python train.py --num_hidden_layers=13 --hidden_size=128 --n_experts=32 --d_expert=64 --d_shared_expert=64 --hidden_act="swiglu" --moe_layers=[1, 3, 5, 7, 9, 11] --balance_bias=false --router_bias=true --lr_router=0.00216 --norm="rmsnorm" --norm_eps=1e-05 --optimizer="muon_variant" --max_seq_len=1024 --train_tokens=658600000
Below are experts of layer 7 (counted from 0) of a mixture-of-experts language model. Rows are named router (the router's row for the expert), gate (a neuron's input weights, with its number), up (a neuron's input weights, with its number) and show model dimensions 0-127. Each number is 128 + 24 x the weight over its row's rms, rounded and kept within 0 to 255.
After each expert's rows: a language model's description of what the expert responds to. This comes from a sample of Wikipedia text that the model never trained on.

# expert 19
router [101 133 141 114 142 108 176 114 152 117 114 150 134 162 160 103 156 151 123 119 121 128 111 155 134 106 160 175 143 133  99 144 150 125 155 114 138 136 152 140 140 127 152 168 182 144 112 111 138 103 148 142 125 104 133 155 139 129 140 122 129 183 150 105 151 190 155 186 110 114 157 142 185 143 135  99 138 107 121 129 109 121 138 182 172 139 149 127 160 120 128 118 128 106 159 125 137 110 142 119  88 141 162 133  86 132 133 120 136 112 148 157 115  63 142 135  93 118 173 102 107  97 124 128 129 103 156 133]
gate0 [117 165  65 140 142 117 157 136 153 166 127 126  88 164 115 118 102 159 103 124 126 177 111  99 168 110 120 172  99 168 143  89 166 143 122 106  96 107 103 108 116 200 142 125 160 167 141 140 142 107 111 152 133 134 122  80 142 116 128 131 104 146 127 138 106 156 100  87 135 111 144  86 121 114 165 157 131 135 107 122  98 155 172 105 141 141 138  97 130 112 115 104 129 172 116 140 142  90 134 153 132 142 115  90  99 133 118 143 138 164 110 124 138 115 148 137 161 113 159 119 130 103 129 122 133 158 115 138]
up0 [173 107 120 147 115 115 137 122  98 127 149 146 150 120 104 144 108  93 105 122 109 165 144 142  99 113 129 167 119 144 179 129 172 106 151 153 135 103 103 138 151  97 122 109 155 141 141 140  97 159 120 134 147 157 143 157 126 108 133 126 128 184 136 122 107 120 152 135 119 178 115 141  85  91 160 181 101 133 101 122 156 148 161 145 123 116 119 113 121 104  96 138 148 163 138 133 169 100 105 122 113 123 104 130 159 156  79  86 130 166 168 145 128 117 151 101 157 112 137 107 139  87 118 122  73 153 118 104]
Description: Word-internal pieces op, ip, ist, ic, ure, ation in technical and scientific words, such as phot-op-hobia, ag-ric-ulture, chem-ist-ry.

# expert 13
router [ 87 181 130 134 136 118  88  88 135 142 149 114 122 144 123 109 124  78 138 131 136 111 128 146 107  99 167 153 158 150  93 136 123 114 133 143 133 128 177 170  51 150 124 180 117 133 113  78 154  93 106 145 134 135 158 162 104 133 138 126 148 171 135 169 167 134 172 134 126 135 114 112 151 138 166 135 116 132 117 141 146 116 123 168 103  98 155 110 147 125  82 124 135 128  96 146 119 132 147  91 109 169 139 116 116  96  98 134 100 142 127 119  94 137 148 122  85 123 135 109 143  94 143 141 130 139 127 105]
gate0 [137 140 140 125 153 152 108  95  70  98 129 170  97 109 124 109 130 131 127 113 119 100 124 128 141  85 100 102 160 156 109 136 141 119 118 166 126 102 132 111 125 138 120 134  89 107 118 149 152 147 141 157 154 114 151  84 150 121  66 113 101 119 124 128 137 182  75 113  72 157  98 108 118 125 147 129 129 159 118 127 106 114 100 127 124 154 152 133 145 125 148 110 172 129 130 126 141 133 119  88 108 162 134 124 143  72 114 139 130 127 147 182 134 156 129 105 104 116 139 125  97 111 132 184  89  85 152 113]
up0 [111 122 137 111 142 127 107 141 115 152 160 144 137 143 149 188  94 116 146 139 153  78  91 129 101 115 135 122 115 122 131 173 127 153 123 148 137 158 124 169 128 109 136 164 114 145 125 131 120  95  79 104 115 122  83 125 106  96 114 108 123 158 158 203 126 114 114 124 133 100  94 143 169 159 122 100 117 154 105 128  95  73 111 141 125 162 105  93  75 118 117 117 113 125 121 168 102 118 111 140  99 117 174 114 126 104 117 156  90 119 116 114 146 124 146 158 134 135 129 158 121 150 138 162 153 145 112  94]
Description: Pieces right after a word's first letter, inside names and words, such as C-and-idate, Aleks-and-r, la-b-el, I-mp-erial.

# expert 30
router [151 124 130 123 142 102 142  89 179 125 142 150 147 169 148 128 137 127 114 115 126 138 165 103 166 110 144 131 135 140 117 144 142 139 120 130 114 134 105 146 133 135 105 139 125 168 124  95 124  84 111 154 129 131 128 137 113 115  90  85 144 159  97 116 166 153 151 104 125 150 139 123 162 140 140 132  71  97  69 168 107 165  98 169 168 161  95 128 104  96 101 107 183 111  98 137 142 106 130 109 134 128 129 151  92 158 120  81 150 108 136 145 126  98 116 117 115 144 118 120 161  93 169 107  96 156 153 111]
gate0 [149 113  98  87 130  94 153  70 162 181 160 116 129 140 164 102 155 124  91 139 136  91 136 107 135 130  92 144  91 120  98 111 130 109 120 156 147  96 108 131 146 100 129 146 107 148 137 100 142  90 102 120 159 122 126  81 119  73 138 140 116 114 103 120 138 184 146 129 143 124 108 111 139 165 134 123 148 156 125 148 109 143 117 158 158 171 118 116 138 151 152 119 148 129 162 122 153 136 138 139  97 138 128 110  90 113 130  99 135 162 157  89 111 100 113 118 117 137 121 101 134 106 159 161  64 151 130 121]
up0 [100 129  76 114  97 125  97 107 122 169 114 145 103 103 146 172  87  64 128 149 112 139 119 115 118 129  97  97 127 126 106 125 100  97 151 145 102 119 157 115  99 128 131 101 132 139 131 144 172 117 101 153 128 176 100 135 108 110 137  99 157 136 127 143 161  92 135 122 126 141 132 121 140 136 128  91 113 129 134 159 140 127 162 150  92 141 165 139 131 137 119 190 117 160 101 174 140  95 135  89  97 114  60 112 109 100 113 119 148 100 105 125 135 128 140 100 141 130 132 141 140 133 143 131 181 160  99 112]
Description: Middle pieces like ce, k, vi, ate, tra, ize inside words, as in suc-ce-ed, re-ce-ived, announ-ce-ment, Pro-vi-nce.

# expert 24
router [169 171 133 123 179 106 141  87 113 153 132 132  91 152 106 146  81 129 146  80 134 137 143 163 138 122 139 158 162 175 163 124 157 123 163 163 134  94 160 140 134 134 114 112 123 151 117 138 171 128 125 129 138 110 157 174 135 114 131 115 115 137 158 136 157 136 106 131 170  90 129 129 142 174 149  98  99 107 142 153 111 119 145 168 140 102 146 164 155 120 142 145 113 138 143 110 145 103  95 123 143 144 129 128  96 155 121 131 115 129 116 121 106  94 101 123 129 127  98  64 117 143 134 123 134 202 119 120]
gate2 [154 108 134 147 138 115 123 129  93 129 132 132 163 124 102 115 137 109  98 136 131 149 145 121 101  95 144 143 144 146 123 109 167 111 135 142  89 146 125 134 114 150 212 103 123 102  90 124 139 138 123  85 140 133 190 117 157 122  93 159 125 128 101 105  99 144 119 110 132 168 174 108 140 129 129 154 132 130 179 113 164 149 150 107 148 106 135 171  78 125 116 163 145 153 121  88 146 147 115 114 147  88 107  99 109 145 125 144 128 125 154 118 161 135  89 138  87 140 118 104 153 111 109 114  93  90  92 151]
up2 [109 122 150 130 153 102 114 140 100 109 118 139 117  92 146 130 150 139 109 100 147 134 125 130 150 135 109 127 108 126 175 164 138 143 149 147 105 129 159  96 118 165 108 165 139 147 115 122 161 124 124 136  98 113 123 193 176 145 110 155  86 104 103 100 156 147 139 150 141 118 173 147 135 132 136 145 147 178 101 125 117 147 119 163 118 134 148  90 144 145 158 105  76 132  77 119 115 170 104 119 107 129  98 141 147 123 117 140 130 117 137  82  83 136 117 174 157 141 109 114 128 133 141  70 164 173 135 141]
Description: Words in section headings and infobox or table headers about sports and careers, such as Team information, Personal life, Awards, League.

# expert 25
router [149 125 175 100 119 126 112 157 132 103 132 146 123 145 114 128 108 134 136 120 118  86 165 135 173 127  80 128 133 170 140 185 112 136 145 123 125 133 107 120  88 139 192 152 160 124  98 104 153 147 143 148 159 100 130 142 132 143 138 102 149 140 135 155 174 118 146 124 158 164 142  86 161 142 127 126 139 121 109 121  99 164  98 147 189 136 109 124 109  87 129 148 149 137 109 111 145 144 107 151 121  90 109 129  86 134 142 120 148 111 149 137 110  83  97 137 114 118 124 121 122  89 163 108  82 171 116 153]
gate0 [137 143 112 119 118 160 135 103  96 172 152  86 140 151 179 128 127 145 128 106  80 136 119 124 171  85 117 107 124 148 137 143 145 141 101 129 159 110 180 137 111 110 156 144 117 119 151 130  88 159 167 147  98 108 112 141 155 117 125 139 125 128  79 144 124  89 147 117 130 156 113 114  98  74 144 114 164 122  69 125 123 115  95 153 126 184 118 139 148 118 152 132 118 117 136 120 136 179 140 151 141  99 107  90 102 160 172 151 131 103 133 156 143 144 106 101 110 132 149 154 114 105 122 145 167 122 117 118]
up0 [144 108  94 128 122  96 122 107 109 137 118 107 147 139 144 123 141  87 121  58 135 105 121 135 118 138 111 144 134 111 125 149 113  76 122 113  55 158 125 134 126 137 105 116 115  61 117 111 113  81 137 141 146 187  94 121 133 155 115 123 154 133 129 128 120  85 142 170 182  90 155 129 115 136 104  87  94 136 130 126 168  95 155 118 114 122 175 153 107 127 123 106 154 175 115  78 155 114 162 105 140 141 144 139 105 133 134 101  97 150 126 141  97 124 135 126 143 136 112 144 127 148 128 127 125 105 131 143]
Description: Consonant pieces c, l, r, st, C, D that begin a stem, often after prefixes re, con, ex, as in re-l-ated, administ-r-ation.

# expert 7
router [119 105 159 110 155 155 138 110 165  99 116 104 117 130 148 138 135  95 108 126 135 119 187 135 121 107 116 173 179 139 114 129 128 152 177 107 141 133 106 117 107 109 135 150 124 169 134  98 128 116 153 140 148 106 174 142  96 114  76 105 148 133 148 155 150 142  96 127 147 134 116  68  97 139 140  97 110 150 102 132 126 125 130 145 133 125 133 172 142  98 134 148 113 132 129 120 152 172 140 112  83 151 130 126 151 159 121 127  97 102 145 141  69 109  96  99 121 134 122 101 190 100 112 128 143 143 129 179]
gate0 [124 142 141 116 155 159 127 118 106 188 132 114 115 125 149 108 162 136 141 123 104 150 144 111 134 117 137  71 140 184  94 140 123 137 110 114 143 110 147 133 149 130 203 144 125 148 128  97 173 118 145 123 150 106  95 135 136 147 138 130 153 136  99  99  83 126 127  89 129 111 119 144 128 112 148  95 130 120 121 147 142 177 150 114 146 118 153 112 138 111 122 130 113 100 142 158 154 158 181  93 133 114 116 195 118  98 141  88 166 142 155 130 161  97 164 140 165  93 140 115 128 114 134 150 121  88 138 103]
up0 [128 126 124 138 144 122 140 153 135 189 160 113 102 117 133 129 177  98 140 119 147 124  82 119 105  74  99 104 143 117  95 131 125 129 127 143  95 165  97 132 129 129 124 115 149 112 129 128 126 116  97 143 166 147 115 114 140 119 159 189 175 140 171 105 119 111 134 108 122 117 106 125 154 146  87 101  98 132 110 154 118 151 107 134 136 132 134 148 146 139 115 122 112  92 166 179 147 107 122 117 114 131 131 123  73 148 125 138 107 126  43 126 129 137 118  83 109 121 179 118 100 110 140 101 143 162 144 102]
Description: Auxiliaries and copulas was, is, be, had, been, plus the -ly adverb ending and words like most, such, other, also.

# expert 20
router [139 136 127 139 120 125 137 143 121 136 178 135 132 138 163 131  96  85 145 105 144  67 168 126 125  62 111 151 172 136 132 143 105 107 141 141 150 158 109 176 130 136 162 147 115 140 134 114 155 167 183 155 138  86 149 172 121 119 125  92 119 121 120 135 145 145 148 139 135 122 109 104 170 135 169 116 116 132  64 153 102 123 126 114 113 115 119 122 135 123 119 167 124 133 122 106 112  86  96 162 102 106 139 160  83 153 122  95 152 117 113 137 113 136 151 144  85 143 150 131 134 101 121 104 149 126 110  90]
gate2 [168 132 138 126  89 112 120 146 146 106 106  75 159 107 125 187 127 121 108 149 135 105 117 137 152  76 106 137 160 167 135 138 113  99 125 140 142 109 167 156 124 146 164 154  94 154 160 124 140 150 145 126 143 136 127  99 112 107 150 100  92 108 106 145 166 112  90 160 157 120  93  94 130 185 130 123 112 104 114 157 150 129 139 144  86 123  99 144 123 114 148 115 160 113 129 169 152 125 117  71 110 112 125 129 139 108 115 117 108 118 137 142 119 115  88 154 170 125 142 106  97 100 165 107 127 133 152 162]
up2 [157 125 150 151 148 124 131 130 145 148 127 119 140 132 103 118 129 122 120 163 140 148 162 109 141 130 113  89 123 151 110 139 146 184 114 162 134 174 112 144 100 134 148 140 129 152 143 136 144 131 127 130 128 111 127 115 120 124 154 141 104 132 119 122 161 120 111 126 121  92 145 123 180  99 177  98 128 137 124 121 158 148 138 131 150 112 154  84 159 140 140 124  78 189 120  77 116 143  95 168 135 113 125 148 186 179 168 122 174 184 112 100 115 159 102 161 125  89 157 127 110  98 121 125 117 104  93 135]
Description: Single s tokens inside or at the ends of words, such as plural endings in settlements and pigments, and the doubled s in reconnaissance or promissory.

# expert 21
router [118 142 135 113 149 131 109 109 124 115 149 144 132 158 134 102 123 139 107 100 165  96 126 161  82  94 165 162 134 109 117 180 132 156 162 124 145 131 130 138 143 183 140 139 132 120 115 107 126 137 108 151 128 106 107 131 133 134 173  93 155 135 162 115 181 152 153 172 119 138 142 126 143 136 128 110  93 110  78 171 103 133 104 135 162  99 121 143 177 131 120 144 136 115 133 102 119 161 132 142 112 111 148 170 114 173 138 149 106  97 161 125  57 149 152 161 111 123 112 154 147  79 145 140 117 136 141 114]
gate2 [104 110 154 163 124  89  96  98  92 125 157 103  97 158  92 120 155 114 126 144 137 117 154 126  60 100 162 144 128 142 138 131 124 116 139  93 123  84 120 126 132 142 174  98 155 125 141 108 137 118  86 158 102 107 106 124 117 127 138 129 149 125 152 139 102 129 135 145  73 129 112  97 121  62 137 111 104 127  85 129 132 134 137 153 117 119 121  99  93 124 111 133 119  91 117 163 129 122  98 141 104 140 102 156 114 116 100 110 129 108 119 184 121 129 158 176 152 110 133 102 102 119 157  74 143 148 109 162]
up2 [ 99 150  98 151 144 121 135  99 144  96 114 113 115 175  98 106 142 116 117 149  79 102 125 108 125  99 152 103 176 134 136 148 145 130 135  92 116 159 143 143 130  93 125 115 111 172 179 130 136 103 126 125 120 121 167 119 155  96 152 121 140 119 148 148 136  73 114 121 130 136 128  92  94 167 138 155 139 115 144 132 131 122 174 123 158 182 129 140 121 114 125 134 114 145 143 102 120  84 146 147 161 157 128 164 129 142 136 133 137 195 148 154  80 104 189 119 128 142 102  93 150  95 125 134 140 124 100 130]
Description: Line-initial list dashes in infoboxes and See also sections, opening parentheses before dates, and hyphens in compounds or year ranges.

# expert 0
router [137 180 163 120 130 134 119 100 156 131 158 116 129 124 114 112 111 130  96 118 137 130 133 132 141 117 156 111 195 126 159 163 141 124 143 149 116 109 137 145 143 136 137 115 143 157  99 137 125 116 116 141 153 118 122 118 130  77 122 101 122 121 157 156 150 138 100 121 148 134 136  91 150 134 186 119  93 135 143 158  83 128 102 164 158 130  72 142 152  72 161 133  92  95 139 104  90 180 102 145 108 161 116 124 120 156  97 130 125 126 146 139 136 136 139 124 137  99 157 115 118  60 147 123  86 175 143 131]
gate0 [162 123 118 126 137 152 121 120 119 142 134 142 100 145  91 157 105 116 147 140 111 129 105 101 102  96 140 125 141 141 114 160 144 150 109 124  90 122  93 115 170 111  92 102 131 117 146  84 135 110 165 119 114 165 131 124 102 108 166 137 114 142 122 120 148 133 103 163 174 129 141  68 183 128 165 114 110 114 130 123 147 141 160 112 140 170  89 110 139 126 131 132 154 113 165 117 126 138 129 140  96 138 129 128  86  99 106  63 116 153 100 144  77  89  97 155 144 131 176 131 151 136 108 106 158 143 151  90]
up0 [ 80  99 143 133 106 114 134 128 134 145 130 137  97 110 114 152 106  67 164 113 160 130 116 134 177 112 102 133 110 162  72 100 148 122 121 121 113 103 137 136 139  80 139 154 107 170 141 141 159 126 157  64  92 101 148 124 177 127 113 118  91 149 144 126 158 164 110 104 150  96 133 134 147 101  93 126 166 111  92 116  95 115 126 117 114 142 173 119 138 106 137 124 131 147 136 159 148 122  88 173 154 159 147 137 119 133 178 144 129 131 119 141  98 158 134 147 104 118 113 163 118 158 118 134 131 138 114 140]
Description: First pieces of capitalized words and acronyms, often vowels, mostly after list dashes or brackets, such as E in ECHA, O in ISO, La in Lady.

# expert 15
router [127 153  85 120 126 117 125 106 148  82 145 122 141 145 145 131  98 144 115  81 111  94 177 135 123 123 125 179 173 139 150 165 115  93 166 134 142 122 112 143  94 167 113 143 103  97 125 105 151 140 101 187 100  67 112 159 143 106 109 144 151 168 176 140 151 161 153 151 164 125 131 129 154  93 166 154 101 132 128 152 134 158 105 127 139 113 106 126 128  99 104 119 123 132 138 114 117 137 119 138 136 128 135 148 144 143 119 152 152  79 141 161  92  89 139 124 140 154 134 139 142 110 159  91 150 122 135 120]
gate0 [133 132 124 150 120 127  71 128 118  81 135 138 137 132 139 159 124 153  80 142 141 133 127 108 115 159 149 145 128 136 119 125  98 117 156 153 146 125 122 150 111 156 150 105 107 137 155  96 130 141  77 163 133  91 105 165 123 110 148 166 128 146 145 152 136 111 147 150 155 115 122 117 116 101 130 126 125  87 116 169 142 118 130  95 160 142 103 115  61 136 127 131 137 111 162 123 205 158 132 120 133 141 155 137 123 128 136 115 140  83 149 113 131 105  82 100 119 157 155 102 181 102 137 109  59 133 150 144]
up0 [109 115 125 142 157  72 109 128 152 153 126 129 120 137 176 149 187  99 145 125 130  97 111 117 136  98 148 124 152 116 117 143 149 167 124 135 106  86 138  99 134 153  92 103 110 117 110 144 121 103 128 157 119 156 115 154 158 116 128 137  61 156 127  98 102 110 108  98 113 187 129 140 133 144 135 100 147 121 112 131  98 137  73 137 138  98 126 150 130 101 130 118 103 163 169 109 133 157 135 102 139 102  71 120 178  92 100 121 154 136 128 116 138 142 161 127 145 138 131 108 130 114 161 161 163 113 131  91]
Description: Mid-word pieces ending in r or st, such as or, ar, ter, st, as in tut-or, Incorp-or-ated, Acc-or-ding, Ne-ar-est.

# expert 1
router [124 137 117 117 153 122 123  87 159 141 170 129 122 144 122 129 132 108 133 114 140 148 115 125 118 121  96 156 111 117 160 124 133 104 128 151 171 137  98 122 158 171 146 148 163 132 125  76 153 134 109 130 146  90 116 157 136 122 102 149 162 173 142 145 173 135 126 154 148 121 158 124 161 138 152 166 121 116  82 176 118 122  93 118 165 137 139 146 144  99 161  99 110 114  76 140 124 101  86  99 112 137 164 152 100 142 147 118 171  83 140 183 102 136 124 113  85 146 120 157 123  76 128 127 139 144 124 141]
gate2 [128 152 120 165 149 138 122  81 156 124 167 140 118 119 168 123 153 133  99 131 171 121 171  99 130 139 141 140 114 135 144  90 110 117 104 128 173 115 119 141 154 170 148 134 131 127 104  99 146 140 174 113  93 112 107 123 131 120 107 134 132  83 156 147 130 137  87 139 135 138 137 155 164 155 130 114 164 117 107 141 120  89 165 119 127  75  83 128 165 134 155  92 142 150  93 119  93 125 179 132 111 109  98 141 160 135 195 144 139  81 129 141  95 147 132 132 157 113 112 144 100 127 146 125 110 107 135 101]
up2 [168 120  95 176 110 146 145  85 115 209 170 130  97  96  78 151 115 138 139 110  95 131 104 136 122  87 137  96 111 125 115 132 109 152 161 106  97 140 162  85 146 138 139 108  80 125 125 105 105 161 102 123 127 127 144 137 133 134  93 110 141 140 171  93 126 151 157 141 152 136 111 147 129 143 127 108 107 149 123 124 104 111  97  88 136 137 133 143  93 126 194 126 148 154  79 147  91 142 146 129 118 115 133 138  99 147 130 147 105 129 148 133 131 150 124 107  88 148 116 135 115 119 144 124 105 104 101 151]
Description: Single consonant pieces w, p, b, f, h inside words, plus out, per, part, such as ship-w-reck, hob-b-ies, neig-h-bours.

# expert 16
router [131 101 141 135 142 167 126 108 152 116 174 136  90 167 144  99 154 115 143 128 160 132 127 175 119 109 164 155 124 126 127 125 122 138 176 146 117 104 104 154  98 128 134 171 115 146 130 127 140 137 127 150 135 122 126 130 110 149  81 113 117 162 176 163 138 132 106 143 148 145 148 138 131 151 124 106 158  99  70 122 132 113 133 163 118 128 125 137 114  96 155 184 133  99 132 125 147 117 109 116 135 153 130 137 132 123 158 129  81  86 177 176  65 108 112 149 145 117 152  89 125 116 155 127  77 169 133 129]
gate2 [140 153  87 125 109 129 109 172 134 121 128 133 145 170 117 132 131 135 164  94 145 123 144 159 118 156 136  92  76 184 111 115 130 123  94 165 141 142 168 109 118 133 176 137 127 108 161 126 103 130 171 101 103 116 124 140 144 117 125  70 124 125 151 199  84 131 141 112 134 136 120 127 145 114 137 147 149 119 169 107 123 137 181 125 114 139 127 132 142 158 113 179 119  93 152 136 128 158 160 164 104 117 111  98  89 124 104 105 121 140 133 130 101 102 137  86 146 118 115  97 161 122 121 132 146  86 119 145]
up2 [ 96  97 105 109 120 143 154  92 167 131 121 154 147 194 137 106  96 166 137 135 114 110 131 106 152 103 118 154  99 103 129  93 143 122 123 135 130 130 164 116 130 180 105 132 106  84 139 105 126 166 141 109 136 135 140 151 166 136  94 129 116  85  73 130 116 172 158 140 130 137 127 113 105 148 137 112 145 149 111 137 143 120 128 140 171 129 198 140 126 148 117 114 105 117 101  86 140 133 102 138 128 162 140 112 134 137 171 171 111 134 107 149 160 144  96 136  88 128 141 126 110 159 150 102 134 164 118 169]
Description: Month names, year, day, time, War, often after In that or a year number, as in September, that year, By day.

# expert 17
router [141 162 154 131 111 107 119  85 116 131 123 157 117 165 132 131  80  92  99 138 146 126 149 150 148 116 126 133 138 164 138 156 126 115 106 147 134  86 168 142 133 134 148 140 163 160  75 115 154 134 162 152 156  78 137 121  71  95  91 107 148 135 110 169 125 173  69 130 129 139 129  87 140 156 124 111 107 125 113 148 133 124 134 164 128 114 106 105 127 113 101 181 118 133 129 126 100 119 101 123 142 149 120 115 112 118 153 133 152 121 128 138 105  68 102 134 133 120 165 134 121  82 106 110 131 132 111 181]
gate0 [111 120 101 135 132 137  91 144 156 178 118 129 121 187  91 107 113 151 124 124 122 168 146 108 139 118 112 127 109 136 170  84 144 135 123 119 146 152 130 121 132 147 108 103 114 153 135 109 136  47 110  99 129 101 174 106  98  92  87 139 140 114 116 154 124 162 153 133 162 141 153 121 139 125 125 149 143 103 134 143 116 127 123 158 146 114  81 148 153 125 198 124 179 158 132 160 114 120  96 127 142 124 136 102 129 102 134 123  89 101 155 123 113 143 130 123 144 170 158 130 123 135 176 130 141 159 115 159]
up0 [125 132 123 180 135 108 121 123 110 116 138 150 139 168 173 132 137 172 109 101  85 138 144  98 119 143 136 134  95 127 144  99 149 103 126 175 116 145  92 100 133 148 109 105 132 152 135 136  74 131 105 104 103 119 119 126 147 137  73 105 148 146 147 187 103 165 134 107 137 131 113 148 123 120 137 128 142 124 122  70 110 110 130 173 106 145 114 121 134 111 151 149 173 113 147 128 139 144 131 155 104 110 110 114 100 189 148  91 108  97  92 141 139 111 145 140 137 155 170 101 133 146 144 114  72 127 158 153]
Description: First syllable pieces of words split into several tokens, such as que in question, ult in ultimately, tra in trait, co, po, so.

# expert 11
router [151 124 103 121 176 141 100  82 179 117 149  90 128 158 126 102 131 116 105 118 132 133 134 138 129  99 115 176 169 165 176 153 100 141 109 120 123 143 132 149 124 143 114 159 142 132 136  96 152 131 156 157 163  81 154 156 107  93 111 112 108 166 169 139 135 148 130 147  93  90 150 111 130 136 131  91  97 148  62 166 115 141 110 128 137 110  72 120 164 120 121 155 106 150 132 109 143 140 106 152 121 114 124 161 136 120 132  95  89 131 152 133  99 103 140 119 103 131 135 100 134 123 151 126 116 126 142 175]
gate2 [136 114 101 148 195 108 150 106  97  85 163 139  97 116 120 135  97  89  87 143 125 106 140 149 124 165 103 139 133 142 106 129 120 153 114 149 153  95 121  92 171 121 137  85 131 126 132 110 106 159 144 132 130  86 120 133 119 140 146 142 101 124 141 112 116  88 158  94 128 132 155 125 149 138  82 120 130 142 150 101 110 110  80 115  99 125 116 135  58 135 127 139 152 102 158 105 134 161 159 127 129  93 169 125 145 118 142 172 163  91 109 123 113 122 111 146 106 125 155 118 117 136 113 164  88 124  86 149]
up2 [168 119 112 119 139 123 125  88 138 126 133 183 135 151 102 160 132 153 113 111 131 138 121 148 133 126 146 133 160 103 100 114 154 100 147 109 123 145 115 116 160 184 108 173  85 115 164 131 148 143 130 156 132 121 122 106 115  75  79 156 136 139 153 133 124 126 116 161 166 163 144 135  89 136 143 118 141 137 180 139 117 149 123 138 141  90  78 135 148 160 136 124 156 118 124 118 125 113  72 116 120 143 123 117 110 140 120 124 123 143 149 138  60 114 145 133 143 177  98 121 124 134 142 123 106 154  48 136]
Description: Common function words: the after of or in, to after began, and that, which, can, would, may, this.

# expert 28
router [104  97 107  80 145 110  95 130 140 151 141 157 116 144 120 104 136 101 151 119 185 116 175 161 118 103 131 153 143 191 126 176 134 102 137 105 133 142 134 116 129 139 171 154 144 159 143 106 156 169 111 121 129 136 129 150 136 118 124  87 102 150 133 124 162 145 110 122 127 115 131 136 144 149 147 134  85 125  98 177 129 131 120 105 167 107 124 139 159 137 102 122 108 134 143 157 183 109 141 129  96 119  78  94 129 140  80 126 159  91 172 132  97 146 141 136  87 128 133 133 162 119 133 104 103 162 129 117]
gate2 [166 138 147 126 126 137 119 140 109 192 152 111 102 145  89  78 127 128 140 120  76  70 130 142  97 161 168  98 144 152 112 105 104 133 122 181 122 143 111 164 164 126 109 133 124 163 103 113 160 166 152 120 103 145 134 109 126 123  74 113 155 153 140 125 151  86 157 129 126  90 112 126 130 118 162 132 177 131 153 105 117 134 126 131 110 119 157 132 144 137 110  91 131 167 130 126 118 135 118 137 106 147 109 147 177 122 143 106  88 138 131 136 113 174  82 138 135 161 135 161 133 125 129 156 110 110 123 146]
up2 [139 128 112  90 130 113  93 137 108 127 158 160 154 112 131 125 142 148  85 155 107 134 166  89 107 131 148 152 178 128 103 121 120 112 105 130  98 121 142 126 137 168 149 153 108 120  90 132  96 103 107 145 189 151  94 113 105 139 150 107 105 124 161 102  71 135 112 130 125  88 138 154 112  93 138 126 100  93 147 133 125 112 172 125 117 163 128 125 133 152 131 125 117 162 138 154 120 165 107 147 127 139 180 165 104 144 131 127 126 132 182 125 138 146 162 136 175 143 110  83  77 116 142 139 135 109 143 156]
Description: Final pieces of names and foreign words, especially s, z, burg, ville, ov, plus Cyrillic and Greek letters, as in Kyrgy-z-stan, Surgeon-s.

# expert 4
router [135 117 122  97 125 143 115  76 173 136 150 101 120 173 180  98  93 143  94  99 147  97 152 208  99 103 135 138 185 163 118 139 125 166 117 159 110 120 122 172 117 155 132 162 130 120 132  73 137 136 158 155 149 119 145 162 127  99 126 136 135 132 119 172 144 130 114 160 105 120 151 127 131 139 128 104 107 124  90 126  99 124 129 125 148 117 121 150 159  95 127 107 161 148 131 107 127 132 107 126 114 137 114 132 144 122 155 106 106  88 148 163  73 132 122 158 125 136 138 131 121 120 142 102 129 144 151 171]
gate2 [127 137 104 142 128 154 173 146 119 153 107 159 169 128 143 143 135 126 155 131 181 126 142 120 118 152 148 131 135  99 122 113  97 150 123  98 134 156  97 124 157  95 133 143 139  99 170 130 142  95 144 112 102 141  93 100 170 110 139 140 122 158 103 143 116 175 150 129 131 146  95 103 177 142 142 131 123 114 148 120 160 124 117 126 141 161 116 141 115  99 155 151 152 140 151  56 103  76 121 130 135 130 113 133 108 170 129 136 120 188 137 111 140 142 134 122 108 148 136 139 155  77  84  97 169 111 108  87]
up2 [ 94 141 120 118 153 100 125 156  76 153 130 137 111  97  58 103 103 115 111 117 137 135 134 115 126 104 131 112 139  89 108 104 133  85 109 168 135 152 172  83 127 152 120 123  85 137 161 139  88 125 156 114 113 142  79 163  98 144 144 127 131 175 138  92 126 160 155 128 159 182 103 156 109 135 116 139 130 129 123 123 135 106 186 144 136  93 106 128 107 149 140 171 135 140  97 175 147 121 154 131  97 154 146 106 133 109 114 118 120 112 138 104 149 140 138 101 105 109 107 145 119 148 117  95 120 132 150 150]
Description: Prepositions of, in, for, by, on, with, at, usually following a participle or noun and before the or a.

# expert 18
router [151 107 137 119 149 132 120 101 126 109 158 113 143 163 145 143 133 104 149 124 152  83 112 149 132 135 156 174 137 135 161 150 134 126 140 130 135 121  91 164 107 174 137 178 157 151 129 116 148 120 150 122 152 125 159 155 142 144 109 111 113 155 149 120 126 153 136 141  70 121 137 117 142 132 153 158 142  78  67 143 114 135 119 110 144 120 126 171 127 145  95  98 143 178 126 104  95 114  80  90 149 146 136 154 141 129 109 134 104 103 119 120  84 111 109 108  87 124 168 127 187 101 161 126 143 138 168 147]
gate0 [150 123 145 145 137 136 152 145 140 142 110  91 125 102 120 158  96 119  89 139 126 125 183 158 137 107 154 107 139 106 129 115  67 152 137  96  89 136 147 161 146 133 163 127 134 116 150 113 116 138 197 155 175 187 142 154 122 120 135 105 103 133 145 161 131 101 108 123 116 146 158 101 153 145 138 147  97 112  98 147 134  92 139 114 153 147 124 137 147 133 115 118 173 128  89 108 115 117 169 101  94 100 149 150 139 130 144 117 140 138 134 120  80 135  93 119 108 110 110 166 122 107  80 143 143  94 126 167]
up0 [100 113 163 118 129 159 178 131 166 121 148 143 111 117 161 106 136 173 130 139 145 151 108 168 141 170 126 122 129 155 102  94 152 181 165 131 161  83 106 106 140  94 124 136 129 136 179 100 115 100 122 114 146 115 147 144 137 117 112  90 147 150 145 122 111 128 163 150 153 146 117 164 104 107 138 167 134  89 130 107 140 113  97 138 148 109 141 177 130 112 151  99 178 112 146 139 141 152 138 120 130  98 116 125  68 173 117 135 100 160 112 137 119 117  94 143 135 113 134 120 129 166 124 170 150 153 148 132]
Description: Inflectional suffixes completing verbs, such as ing, ed, ting, ated, as in carry-ing, ceas-ed, open-ing, plus verbs like won and took.